From a checkpoint of a small mixture-of-experts model trained on Wikipedia.
Training: a variant of SOAP for the experts, 545M tokens, 8310 steps.
Below are experts of layer 3 (counted from 0) of a mixture-of-experts language model. Rows are named router (the router's row for the expert), gate (a neuron's input weights, with its number), up (a neuron's input weights, with its number), down (a neuron's output weights, with its number) and show model dimensions 0-127. Each number is 500 + 40 x the weight over its row's rms, rounded and kept within 0 to 999. Numbers have three digits each.
After each expert's rows: a language model's description of what the expert responds to; "comes before" lists some tokens at least twice as common just after its tokens as in all text. This comes from a sample of Wikipedia text that the model never trained on. Tokens count by the router's weight.

# expert 46
router:495530505559473466473539520552436516526523480559538521518493506514592486555503464496473480493499441503541421518453509549524478475521496506454507522576502490497491549549478498550466620534482500435462440434552471511488466590511511495506466480517393483463563514477494527451513522516512470494498462475505437498531493488407423497444501540531469504455561530460467415499520469579423475476441
gate0:479555539509572471502532475578493590440476438545508542479475455553446495478523478515521524462571462574525519417490466508514541549471543509523468513462492506559497570518570494475538574456490579541459493491480460501455506507583465471497502481538480556489504486508516526410524496521457468494501496543550552548520445553600497505479546509478438516496559515568479508567517517565463460541528
up0:502464510500469493496554445495518455489536439498573536511548538456524448551511535527532516417529514557504538484561520473506521468518474437444504445468462481417521480492487479440504493504555459551483546468502444566466492421470457465551456470456464584526541466597523481490549477509535511548457507490501475481576452472484465480502507560563569489504490462391504476486432437502516485458568
down0:506516481515505512497602539479591446458530563458516514431465541499546503510532447542550535527505496513525553520472444534458466444422505510507562535467484450470473458504423502496484502560484493520453490537506509483551569511553457481532525527458522515484452437585518447598550499532555493530453506507405497466530516496544478525457438489531473483466429470497555492489500487395529475564489
gate1:530481498498437515432454586493448506501482526397475485531524501471562471400535523468534587478459441564486496565493495450447506527490530516508520468501608494467538548502473576506420546564510499493462490530536466502503497568461513426493524547543466472506500553550464508498498416546427537526496474501570476561525479461524505522487517516473461534500531542511454499462491481569455564512489
up1:542511502513501556440507495487535431534402469535538512535538474462473511456458533492500567561486491558448439496457506463479483448488485561521585511464512459471511444473489433570545530518538487446556519457472512520501446507512518469423488453547516514463478480514514464463484434508481480521580492449570479528503501475512458548562487427480522446531532605510501490431484523581496600532484
down1:521551523483531486458427480504470354509515527444545484490578448417510507511489564499484577523473456467527547521533527470552425481545474510489478517515527510570577508552511495402450478555523481494548507425482596509464431437499486493499528517445480466437496472496490502567461490471510455487452457557489501451544525489435473527501532526516497510440473512593501512528511510513501520487511
What it handles: Quotation marks, apostrophes, closing parentheses and braces, especially opening a quoted statement or closing a title or parenthetical, e.g. "The, (Australia).
comes before: "\n", "\n\n", "$", " | — |", "}", "\\"

# expert 61
router:482467495601454486502491487531423510511462542510543535490508484510532472500506510461555490463389468564476514522527492590575464441429489531503490547533443492562462493555501560478536584526508517455526507454503519519436486539541418503516509423521451496527537506484499494401505576512536469594554510489505482489583570482536479461551522446494511518528489469451527449530490498506440508500481
gate0:534425520583567537576487475503554535450522566499450482479556561533510511466428501538491575501474529535483482421505508506554565549444490535508463538533488541603491522553453560512444481485519480492475544454480510484498418516492529458527409503471427473512506426488506451507471519496525471443463519464458426504461436435527486488461472542497490509518529494501543491454572451504539551507502
up0:524518510543567519517449547521460500518527466536437442476524547517541530428497523487516549502445490481534489501557482493572515460528576452468544536497554539566439519433468443520533458454555552480434450557548506475517462504497607507557521522546427477488457510472497441517588514545451547458520523484489455519529475463498479524507531497470552414497451496453500474467525571468492489407507
down0:483457427563490465508495528464511486479530520430523528529481575522503565507469450574542487557453540566549516512485510540534545514472478520499471523487532476549444430547480559461477460502566480493529573477430531546522474552503477525487429537502429471512432481543512514492538505531473495592526453399528513455464465467556515461527416503470490425490438459591484503485475462548533499492501
gate1:508503425454556579512573488521390499522483483552549444482517466537517445498487555526544515455520490504453522487519519527515513468464498445522516459477535509536491513519511550459525450551480556522453539537517431491503514529526555489489429471530430464491557479559507525490516489482515502477413532426588461552535543529466542468508548458479592446423507406506508482491478537526471440432479
up1:507505446546478532502469466446500480472525470464530511526487451467514453548547551558456450476513539419571456534499539473544520559509571531487578502467551540443433537562468477513535564496526469485450464485509580415490431510481517502501520503451450580512471545497505458443459541469520500551521477558524505579530501489506558588545478515525527473524556495475537497500515448518483605484452
down1:534480476494472505450473435516477508528508483535491510465455451567523478534410532422469563446483511537444526480517554501493494448416560517444456532507495553492475437452557524414444476494430553493493529525501494525470514521477510510506500423475541505496501487561526562591572515461537504483531515428551488554543490476547466575469468525547520480515508520391557467534518453472467470458455
What it handles: Double or single line breaks after a sentence or section heading, before new paragraphs, headings or tables, plus infobox succession fields.
comes before: "The", "==", "===", "=", "In", "In "

# expert 62
router:491486518553514534530484538490445431472550562512499501526484521530603473490477460514466538495447534530504434503519507484516468491526478504441575442507490469465459470614448553489491558563465391521492533496491515436501486471496466453512546456410500481529478519491513506489465575509522443489502481497474424531609552492489476433505499521483484542504484390488479456482549489566445478503447
gate0:513419480588513491537474517452465475474543500484555586524526498466558454453538502504458544509471510505555533549479505522510491421484514468459499427503453506510503447454441480465512511476463502447554478505531532555460459513436496496556481533510491456473486457438451433529583531465547502527484484507447470442520551481446495509565537494498476458492455484374592432499530483510433449462543
up0:525513563525434496517515478483574564545527474451437398474479495416463468496511559519522506507493446486552480508535510477475505457527502400427555506477517505499501504543532530499484503545497444453536438528493480502518459485507501446529433479448513460477487527523517481516435538540564473531513580557484467511528506551545483419526484514558449508458443572449517473484393485594499541489544
down0:448486516470520571548527555509499522518515445515541507547523524539464474498451467562531524488499537433550445434486467469487508495486525464485486491504492490468477521489572567491551568428501594439482501434438489454471496572490559472566502567463470493503508480548530525381514447504490513550449508501541447500531594542498505437573506471502523504482466535498468485489494510476541440457607
gate1:500503549496450523522539480492491488413490513462504458520454508503533522520537476483542459426489530516429490474505483487566534442475481517468505473527476463492526550490441544539555549506420483516510501506455568411501549510514469556501585557465551483493451474582511470501502518493504521475462447436514454494502556551446493455454538533454474478497413486490533597585507522554429459420429
up1:503454526564519521492558460590454492540579485450489527532473534467508523448527427543517520451452483544515469434442495497441508477445483504499404496522458540478503503520491523503536485471471466500512472525545480398468589480502579518549548479436477540478414491524520496517521471486435527532449511512489444506516542526473524525498492521513530485475538441386526535459514590501458582533538
down1:485522509529550453463499480486531536532527498573460431564580498500528471467451526561440537560526569504529538451449532513446541503500457491549465520500529497523586449471587493500524462485537561517540514523514480528540447522546520497492463564459427545534541511537516461495480502515509505479465528441522434498498502504533443462655429574535528501473477539501462460476502459515570492460498
What it handles: Plural noun endings and whole plural nouns, like -ings, -ions, -ts, -ors, days, minutes, years, as in th-ings, opt-ions.
comes before: ".", " and", " of", " were", " to", ","

# expert 44
router:529568526557548464494505510519505501471514556483576524511524610489588472482492481489499522515454479503456447506492579527501434505429414620444500502564497551520455492494513506479473506529474465473428497458494521497447470464479485446498521461463413482469482525487474495496499548521526478465505518492548450481465559471487464486543457560452495541510442513551507470441557492576490533460389
gate0:505499469477528509520461540495462519570495488532473505541479484501578495567488486549478443480484433520549549542481484499536494452483467584445479507477434509464529474422515528522577511530482563488498560482475498480509495488482475502458469472524428491605433558479484516482502631457468450462477524476535539530470507566583484482441477569527506475475434472556527478512458490502439603506532
up0:419470477556534508467493535461539473538434501530472517551519499502453452498483544462517537513475475515473496499494591472488591507459506520499386478522468476556559522426486485514392458484487478440527482469528462486526497485481502525552471506504506547532513523547527542521494512426584574467533511470465466522449499581462485448515569485560504545557510448622479540532486457465481503535476
down0:464542420471533475453499478496567509410506533487516550547513523514527482513496533487584460456448457435486553513472487441531546517522468465554479464474536439511446532511473483539510442505492464555519535512486472586509479531527476519459436534421516542448429494469597518556491504538461490448491443516475504490533475475447542504526508556509448480555433510520476507432604511504559437495559
gate1:602469519508525448445512491548438475430535497526518541547525467465511469500580563454590521427487507484510519516477501534495526492508589501502550488551453492488438435511516509477415463452377454477492517460553504468524508506496477471605549511472527489495553464519498485479448468553515458511537470529547526569557573488440552457484466462531543485475513476524528457514498482439511524462496
up1:423510534517560511528527471400484413599437452530443474488515466564469487571519547555468569527515436506482528509583512417506454502593529522537450513533500470507447502557471470549493583445471469518536557470508465501535458506533491466463446451435543494538484478525471476434479492477576524503492482496513507550490487466463501517506549475479497504539514460460550493467502461500466474551561
down1:586488513467508447536484526543466438519522536535499419431567451513528601491521588502497511434458514486492437484579559530535543545488515506498508511421502503444475542568539501503513517541484514521471513477501486456504460565456525445532502474490421453450531551455567515547458457452476543548519511520587571494535527522480515527499473467470421495475454551549498455522470502492525487432530
What it handles: Word-final nouns and suffixes for organizations, fields and categories, such as Party, Union, Church, Association, -ology, -ification, Positions.
comes before: " of", " |", "==", ".", " of the", ":"

# expert 0
router:487511506514526504420520539514511521506507488560486506466487499517556455472513488497541486489460499559463482528480596561591521406512462560506488517478545445603463548578523520512486586514474513475392520451519457520485477467484465510515489509488477445522535509460440509389525611496437425518541528500492528549542591486493472496524486501495465466471504495448525472498507524533486575478483
gate0:474440561529511471567533489550507474419495456516528476479471446520499524503498518471524555527490507515503478464454449467464596462458463461498429491547543462498494546476520523531514486433493447485475570504441493466520480448531508611461448505533420562447460459506462509530451480597595504440521545496498461477447441515506472509492461539602508479504506496514452486496545507430462433501503
up0:514471463538445539506518581516444438475519463537448477523506462603549459562444529524500495464515498519511484500510508471525496556510446396450540537506468481474527539471547473526438514499559566529439502488476542515457474508471499541468536518486615406508519493493466522474521558429463517541466425559519523487565546464513469550493539446431483506455527432476513559526524492535510521530441
down0:533482572528534500512467424454431473472457457489572549465505463476486428523502559489512575407415498541525455524534513531504518496391482523537495470544482550538441515523496509591520521498482452536546538526500542511539478490507495561520491388545445525430472484425538535537492520520528482498490531464549513460518487512512500424485486452504464505532537552583439487515536475455494442497511
gate1:494522540552523522448586463534494455531432453483450426518486443464466536468487531449413471474526488512554497510460470511519437520447484484534509445467523497533467503431497465507541528511559455486457579493517472455491484519500625488556444468517633497481453474464461400531468447488463539494494487467540479493538538491498495508560510460477485523501504494474429465570471499489433533502545
up1:463428491477472455521483559512508470456554469540520497489492561511493478505498495494586469569497487509504525532494567537517463464472494456440434495467475574506495494536487523473536424466460534515540535623490472482502491555477404461448476553466397510553498441462461525506531474466528506507577490476541564577523463534470399467506522444507495473507475486580490530461488511480525429498542
down1:497503586517453479485529518519566511541458542490523461461498504533499465548422463495439469464522442643473502494504425488484494554479504551581507456457516525522456476552429492487532511560501530496543504442523523439505472530551499517537527504525555571562493583554491447495523530474514552587521497534523459468502464524450495519531535443506456449551516434564471482545494495448467515482557
What it handles: Line-break tokens ending rows in tables and bulleted infobox or list lines, such as before "- Species:" or "|---|".
comes before: "| ", "-", "|", "- ", "|  |", "- C"

# expert 57
router:522501482502475515424577481522480474454515532551515442477498515540488471554519477467489534470455518518479423414507514533628540456486490487494499512519483489577450494496461548429487612556461459545506452536507525499471478577498444504577565462431523441532484541417463514520481588469529477519528465512510464504533543587462480519498481490488442514517566441537452506473510490518478519504509
gate0:516400424515496448521472458502452513538496449462488445525482513484523493462466490558512494521512528555538451495545578509449473439477472538479602587470492534466517485465536522494482536530533510503514537454456512549447554551477527504483569534484486478450499533441428533488470492531444536479524413548513476563490488478511464456441466469513504515525542522618475491527471510544465612507445
up0:505557486524535541509479502556547524469483521523508479504507529522446568572539529474499563489428564536592506498474549492499514509457493497497479524409470483434510444529455525531523477499466490582513529553470493511536456539546530539482487512631498477580529496484494500485440517459492481511589524537548557499460499526424474496495458522516572491404425520463413491535479487445472523500451
down0:465476532526533510509490496546440549479496540519558481579453526481528468454554535491500487514425548574509448484496603490532548492439450494491554472538483521485509425487501553585479467445487546482460534481506467458563510551507538476518515449589493494473541474474533556481548490535524539494494521621487455487475527482522487517532512519489518411475540552471405470530536476561464462422468
gate1:487536513505572559460518562538449515502518456478440474446473480519506587442430507533502496458505511548476485582516423501491507426573507506551437468527465483475450423500465484480529591489516509605520558524447440558489479488487487530414543515493588542518533530473476442452510493518497461545545553516493517459523521464546472517452518508515466487595519503555482516479512551464516475450496
up1:527550496461480478473514534573502518545513486471537480481477499484544497533471605496505484468471475540552438508474551478444487528512504518486524575558538390481463499526556553522545466431541482505490466535463401501475524467504475469510493467485524393479506454464519477551466454488586456440465497549497476496512500375466465472455428550473512522496485585443543477497469512523526461453469
down1:466499502491506574431492485508445539455552481512441502466543499447505519547476498505497515478471587572435584538565471567525461486502428440508513469522466528486509434494505492465483506575590521536557522441546563479536476522398498498476475446480534528501522548515463501467512392514532465484488496453527478493478498565494520462505476483457465518539493513518414552533428480454444541493565
What it handles: Words with trailing space right before a year or number, such as in 1900, of 100, since 2007, January 2, and comma-spaced ages.
comes before: "1", "2", "3", "6", "20", "4"

# expert 31
router:514506516563516478522470465501486416505532515573465553481457508524542473499599441493525469447478428510526490465473543494506455496497449493459469513466513429496540536479498579475496535572450436510498519549513499496482508482515470418544493515521460510510475550500484485509477634501475500484582492523570465601483537504475482393434523506487422533468543478461511520497563459527474533472426
gate0:452595512461514492514470466502447440541497485513441535451433484499511465519522508528478442556474539546483555449504479534512439446487467536503481430481497518442482488457552470485549544523514475512524434546465464533483555619534441512438494556541468454553492511498514525544529477495454488456562540451519508566511565508446548441534400490439443499469457501498475425499484495546443502520462
up0:511535542532507519512496562561488547468501517490508494453467500495409489583459446504493520549495551468502427474480455532541561505460483490506534560569512474413431518477576526549466544456477455457532465520501542494523450495460489443481474489502517542505528444478600515497516439518432561480525518488460495486538488482537490449544532399473462535467376411525461522476511518553511516487510
down0:502531528555458492554544510510504510493486501500541504435533514490413482541458471435524484532469505517545469506528513523516491509452519492510521473484439400480471468540439538478482541536441515487484455519495508578523536538550494531524527533528416455516543524394500483466506518561450474535426544522528440455539628466477397520512471466511453496485454438567490458507519589522464484482543
gate1:514497561550536436498574476502532528529456554492497522552584544528480463515576519432499513459496549524512462546511497518446466559486450526511520521451499574538524534505461468564445509521503537470440483488575420532490417439512480492546519520534502507504499485490491460479485451475484488554543546515528439499380458488517515518547536469539497519508618441555449502479428515532472452465469
up1:475526558499496501535536600526410462559462417521544477506528541537474491499549488484482509573581511429515433484430491509485552479509493449443501498507491548528510452445552469583559488504493485472512528474527487477510523544503388441573477558527542485594525516550416419456510448524489512510532518500495476553478471499520540536494467526489512481506506477470588503467538494468564506486514
down1:443498505492488545553586542542496502546544456446570391502499517514530535553503486488517445532517472503530507507487528500488478544480580499475495416473471507523464477478512557566507485446516504530492512461498496529573525559435418531521490487511546508599511517461467507548522527474471491518477454455472523528500459497482513441438423412519614499487540485467497572569456448531490528566530
What it handles: Singular nouns after the, naming teams, films, clubs, songs, companies and roles, like team, coach, guitar, character, company.
comes before: ".", " was", "'s", " of", " of the", " and"

# expert 15
router:469488495528439503490486541544456502559522549551562500539469547508491469495561439452528633502440539530459455539510508549519451394492467560473539545440522527520431472565513485519470503519502485471480510453499501510501474463437416538502535507522480454502484505502506544470524468496505437532462451544580478568513501498402432470473477535522472518454460495419492524479562488573453525484490
gate0:499449537479530526532528513437517466495467548518444552496557561579583465519436491475488398492487511524471445503495477487523465455506527481575449547492512481481531488441493512519500467517502499444514467433446470456487485495499575544503512534548494592454546504543523478516501530469543513532496589443391471517429501558424459518503552567482458479544563506505462527502498450459496440509439
up0:433536484449513622468519525467485544549524517511497561464398456495504513479556456478497492531469549479454563578416455556479521465494447502521480483484578473526485475488443488517471415531539474482486486427511449492410503521542479570459479511528473501493523510534534551504508528543475433464427463541496466497474536551457458429458479467524517505509481552462557555422500475474539499505491
down0:447437448426450556484477502543459519507499439469449485441479521449489448578464483531510519537515546491494570439527510509480512396479479506521513559511495460489479500463491415485550498449460574457441558574534497517486501449488486541422441448500504480534457482474501504418572457528427503542469478514518563474483497503484538549559465456467458522510453560537554582468520519496532493491514
gate1:500517509504469450450479537468515549540494528490501499474530571465440488565500496529441507494468465525494492523511450536454547417462578504537509422506568444477489533481465422475543584448509498463532466566506494533488485454513408516480443458528515513448472504475541569460577445524491470471540507443572508513483533513567534505495491518458520510518478497421462500487513546576497386554561
up1:475560438437505500544604454589547485511518538439554514476482556529512509499484476517497479526435491481549531473535471491484568506408495501455480505541532501525523508509533478513536493468509427476518490514505564453503545457549400441510550483438510556573454452470496526509570459469449521457531474476507559418496502480496474490499568460509430524502464470406553532512446505543440491491526
down1:561439442491476511488464501492506494528484415546580502555493420501494520502500493464485488521523502535503519497481467442515461527570470492498538515466591519494511539571493479577553538529503440406555534456500581547486479480461520499447455603469545509463452532528497479572509484487542512518412508503502510509497420405514541553520494478523449523494455523498550505478531483478537500512385
What it handles: Pipe separators in Wikipedia tables, including empty cells and cell endings after numbers or words, such as Height | Weight.
comes before: "\n", "\n\n", " MP", " Rep", " Total", " Sp"

# expert 2
router:497488518530457498510536513538448527502521542544450530541484518507551447500556456468478645497399487540446445480536516526617523473475488510483581560483497476599513487577512499523444580503479436518508491435488474502442513500459414515504505468455515457488497496462441506496521521493517448518472494495522476530525534544409490495518501502458484536522503446496457528479517509535412564500450
gate1:469515436437476514483449545523479432514553541502576463501467496537449540473506424498532528532511533476470534554522453498436540593477503554459579500516508501468425479536527496495456462520486566421519504529513501493583501545556542477606483519489518533475524485456471495543404472503432548504497494460425482466506469441521473480503548416579499533468550507479532476486525520529510427488495
up1:522555455420479540496403477459478493520571524462439384485605514540436496465550441526433531493490550512556473522474495470529450523455472498489509508485554600599535455488503472499485511472475528474489509518513474492517525472579431520550483474504441455511509500537489506461471485494507487538561483511483454483515551504486464512440537463488453471511499542471469568504502552472479602443534
down1:536476500450539443411555594479548504501500518494513488394537471535478619513525483510472518491485543461430536468528513474499493530522507536480485489577483462519511466484571471510471465549527552450512496469453489436466431421500546485526486470509480594563510523510515442479501460551450534498552539466531514456504494497492486493523507463523450558484466473440454440459491511576598482468543
gate2:524462485481508522571488494482475477533505453513493483473517434475480451438485502463423571471472533498500515425514497463531478471500484510480460558524499622535506509495575497544447513550405562521451508500495467499457532494502436435475608481511516500479455514509451588565428507494506534459555444471537470468529579515446527478566529541473476492452566450492505523497521507443454574494475
up2:489445509476490458508467541434436479502465565483508479448459428481483554501554577491551497538506472474497532569514610434413499556550479531535462446549524500457494512517467454539537481449506554474440534518509477488550475497422553546533455531571433495538483457588473433464480403551468516522450491504455452421523505493507522488498505500481514490514484530467488483462473461528505464542542
down2:513404574503512439468474560470573463507508543528500480413527483496485536537495542527577451517524400497559503505500545489457519495528466515508509478519541491513501536460464581525590482431542517444426489542591504512486470494501498475516444539525469475537480520528566412475513431526468479464552489434503463476513486536511514491473529546459566475493505566482524450469570475582474515473528
What it handles: Pipe separators between numeric cells in wiki tables of votes, scores, percentages and sports results, such as 56.26% | 43.
comes before: "0", "1", "2", "3", "4", "5"

# expert 41
router:496514502500543533475521448541492471443466578528476447458511567509458460572557482498585493479457513496425479487488536507544441474447442549442515504432488501529454445577529510460537521502490497493422502426463486488451494491511503477496503548517507509466543510469495547499490484475458475488478479528513435597497562456452417385503536566452462589505488493496561576537529500542494529513517
gate0:571533509470506477518502517503477527426497431498536417444506540475475461478491550523510500482479541482425488505578451557570490490464466529413470483448492494543436497477489481475485495515510506547435487498574490499448505457497435418511545518511481467530495505494444508512538568524458533493483516530541528612474549475473483460497542536539512520619433457480569553440486545511506411491466
up0:510478479572506487474570452468454582565520443495481550524546545512540482403504521487498572487514503503510584465535478499440483574475490552528523494475554493496532518536495463424514468462520534459508461456502515512512453550498563539451511430470552515496478599500566511466461453517502508583605457521527544459454499561447512525507504477526510554506496521534444524472551491428477570498519
down0:534522477534523492560498479518398488465462495522510527551466492565451531459515508541515448464492476480563562486435462554543518512481489549496565470550492518522538490525555501461495549509542506482548595444521431544544512540494464476466527463456416489563532535566498494461525506460541515476567497472484506516453454536534462513497551462553486542441513493577520513482479479453370465421548
gate1:517486479518459554478501470486501547468482518526502565478473564579464598549549435485536528547438436464534495520527480480474539551515444495415495487541524454530537484528465540451515513555465550460477436489462501532451446471553452546519520505495529515470435505528451536439625501491492494502463491526549533529470584487445498476499489486486539477523522436433563482555471541468534424447507
up1:581468518507510491421511446439514543513518507437449484511474573469434497474541449481503546480457515533595492461459456470470536480512476537520499494483460477462565552487526526483468494475544538456461525488467488486531509428547437513539497525512551476417543495518563622598494426480557525490506506506498398464521557505516451574553553504474495500481455445503484461543478495478493530465472
down1:548553528536405514537490476540541522439461474503490528470521450505469526510495560464482454478545515545504464490567474465531552511486466511479506472604535524574479480523507505473535562416543506521512479531572489477448519420424464506418477535438541501462517470464516437403511491480545486535449528580464571506533471513474511598453490510461487502537543474490520509574478543504499477451537
What it handles: Whole-word verb stems awaiting suffixes, such as form, represent, develop, support, present, found, follow, usually followed by -ed, -ation, -ing.
comes before: "ed", "ation", "ing", "ated", "ed by", "ed the"

# expert 53
router:559548515506462492490540486518488457481500500522542503525511519532485457497553493476487526445465552517519443491531517546584491374533429522459530478501527444568510493599530504458488510501481510535485526457503506512489470556508403512500477515413498463528537517493480675451508513485515501527533471517501452526479500497433461476447493476431455516446500457425533505495520468533456513408470
gate1:447422533498447525463506510489513452503412457487538503447539459509475524496513532451500583517514545576478506483515557436507525544484574529479499466544456501560514483427409504504492531509524420518489510455493566494492510486425515468547469485456471440537563483477591510444493529498541539472500516452555503491483468464500555456577523522460429478438476573553532439516542487476545493554452
up1:464511493555486461515552537467472491522487454537534447489492497519532496549596615508420555546565531540473502478527495482508531487529464504527487451596495488477477480498487517444506587457520457508482471489500518421479517544480513529485475453514426456506606512483542505472533427522580473518491501490546541518429505437510456409515582504478460518514536592475478551506513572497492504494464
down1:483525468535524411556458469533474524478485532505549553526550575500440544518506538513490516514513550482490574486447461526507507422538464495513489460500519470552447467504500434498503485591441530494521542543440534519539511463487456475512542532597443480517461454514533533528526445599508501548547420410509511496526530547524552466485457514571462566563442512531455425503470477508522508514479
gate2:516522522504502522495458441574577493474455489467489488477471479457459586556487452502466495497570502451543444484473525450533491513488501535496493478491513580445404539493526522529415464491533459488477591483505416523525444529479449468486544483499481525464473518507571522521494435507481437506489496492564410510521470461509503410572493547571552551496516567472539508527573470566535481499457
up2:420494506597445533486444512532434484483512525443450477472547563490489569497466577541484456455536428538573495536474495485491533499499499447497545505465473432516569438576485485465523504499483591444416501514477523519477546421499489509505525517528485498576531506446499466502436522525491483536585408508495458476576484525509473573519537488531499467531530497468444504548503477484494487568509
down2:511515502596470462458449523542398450446585473519474511510577528553507554549501519471473506547544495523437556518457514443462538506543502520542479459438559466471468509435520572474453514440471484496529492516466464525475489601512393555543490479510441438494492447483507480489495499519541497506425444508524496529528550456464559523511546559537533472488495509509525547487509452452502432526462
What it handles: The full stop, mostly ending sentences after words like it., years., season., also decimal points in measurements and list numbering (1.91, 8.).
comes before: "\n\n", " The", " He", " In", " In ", " | \""

# expert 59
router:510567559530501568413512511446493539527504606549556501463496540546581491525530478524529485477434462475491524506543530576521480512538499506522512445433470514516480478529494569509479482500504507464500457512496530526459476557444449399446539511504480452492542524455489515483497508391518438586485500506545462484577534500487458519484511491490416526512523520436451488473519475604493573505470
gate0:471487443483480502496499456490493502550531482424415445570504455472545556506577495495485565469484430524564494482557499511479493427496487551485502500546473541523517560520440497476456517455448484534497499542522498583505492452520521489444535503507500455536552568430487531483497557582528422483455499453496552453505584499546492548566515529458423462598477477450475484467472462504434474499531
up0:536471525462542475524539472449513491442477497577562528480420481514411512475467452566516504457463477471482498486441500489494508450563486505497477561531480476538563522562544444552533439457502477516521503461513538472533514486524508560460543481515563480506557512519525496573578487456459496532521504452487493378530516497480503505397518600508554559463459530552487419499564457540499480508510
down0:488518484516466545495490459547559528477522447520490527511431472442463546523467536521526513531488412423547514516531515492522478495491480569494456551489464468525527463486435496544577603578510481436547473435563597561474513542523490538481476540529506456480501503477508486543545470575473513448480473516452532420491471398480505517451507569502481456399460518547517523505483478482526508545531
gate1:490456521541487551480540550549433502505438556461527525519487451526436558443475463457495490519551484472508495483568545554508434444500483481524484443629463476521416496516473540528455453400475458491535509461507465505591488507464520517496440478533544485501500465476575551512468498449503438579474554473539511513527437539503521471560483482458481536436536468481501513505503531486521490406466
up1:538595511529528483549522533511479495536530488462516531412490444515495510581519528450512468504501562508477433513539554481460550523489471492442630561485557521472487536458541572518538501464466493462492550465527522498429530569533408487437562518495494534502555528498468533517499458492532496479517526514475550484461513448573495497428542468490517528385508461488530477496513568482537450452516
down1:530487542524425516433553447555542539475521418529452488521419473514535487508481476468552474462444519462509481501489546548541503454456477477468494561557426466529541472485503546480440561467451512429520475541496531466507480511558437559475484453465500489563566589524443569457467526533521445450434438589452494559543494489514522477496500449564515477518488471505484463499489525463539526452489
What it handles: One- or two-digit numbers in tables, dates, scores and lists, such as 31 March, aged 23, 5-2, coordinates 44°10′.
comes before: ", ", ".", "′", " |", " | ", "–"

# expert 16
router:502503481521421517501481475535436507484515521468560412490496545525521497490549450516584502430410507555521464512544511617500457498490478551527528548569474556543435538552467497478506569540519549458505523501494545527481461505483532473525494470487437440518579500485480519440455479457499494519460455456481458604489535528438457493571477492449534497486516490517507502541493534529399439489463
gate1:410555435486496504545469485412487527466518467486529411444474460509550487511530523474506477490497586522521472554460523451512468540523486501449521510530475562590404481541475501518515477598458476518468552522532438472459451535514480462526468517475500470522468448504530520499530467496501523496448458553470466492490478480531490505561602426546515445545565435502549465505488468513393506489486
up1:623514484489452536568475483500474471465550523492480511558541512543500464522502561423442464464437527494400524415592451489462510464474541487578488510486499502445487546493491538492503553505488475490459451486517491495452512478435528531565572444522498535533576486539579553502463485405475512539470488471478533470536485525473507558497486470475526530435535423516535448516544500494503460507465
down1:536495485594520455478528574572481477526523468487486568519471488457561527533483477416449513433561551484460451438508465510474544488521577485563499531529525514558480471499503525476513528388467486551501528467483492454501536521492483531510592531521556506445436446515513495523516479470574534510494516551552478519504469444512549506495533501535505386489508520544432513470425494532584479521540
gate2:538558436580527521447464507448466576525491497510475484560506524572479453498541494493520504489500510550558400547525541533543524482473503494553480481481458489549433538526489478524528438472554523543440489516445530544475402412565489421466565472448439445515462437456484475518438495504493495551517505503514443517549483494441461511483524445529496540454526538507455517451494513495527433434512
up2:486448558450546471551484489550570482480455570514505482452509506505423492546506517518566502453483540461450580465572494436513498447462446470551528477501500472420465562470564491507552529592478479536443522552516488487552538563436501487472471430509506478507441461551450542533543520499392489566474590466472487473523513452512490467508498506521532484539538521509515475442442466461491474504499
down2:574487550485439483518532519376483461514433478509478506454483429537485526543473446518485497462430460446395474466419454524473549528536441527498513486464439531537488559520492482470505454526486452496475522486458445509429538499513543485492549547551537526484565460474450515536517537476458490512548480470507573505531511532491537483473502470460539555413518525532418483493542467502528413488556
What it handles: Equals-sign heading markers (==, ===) before or after section titles like Release, Production, Awards, See also, plus the title word's first piece.
comes before: "\n", "\n\n", "W", "ackground", "Other", "St"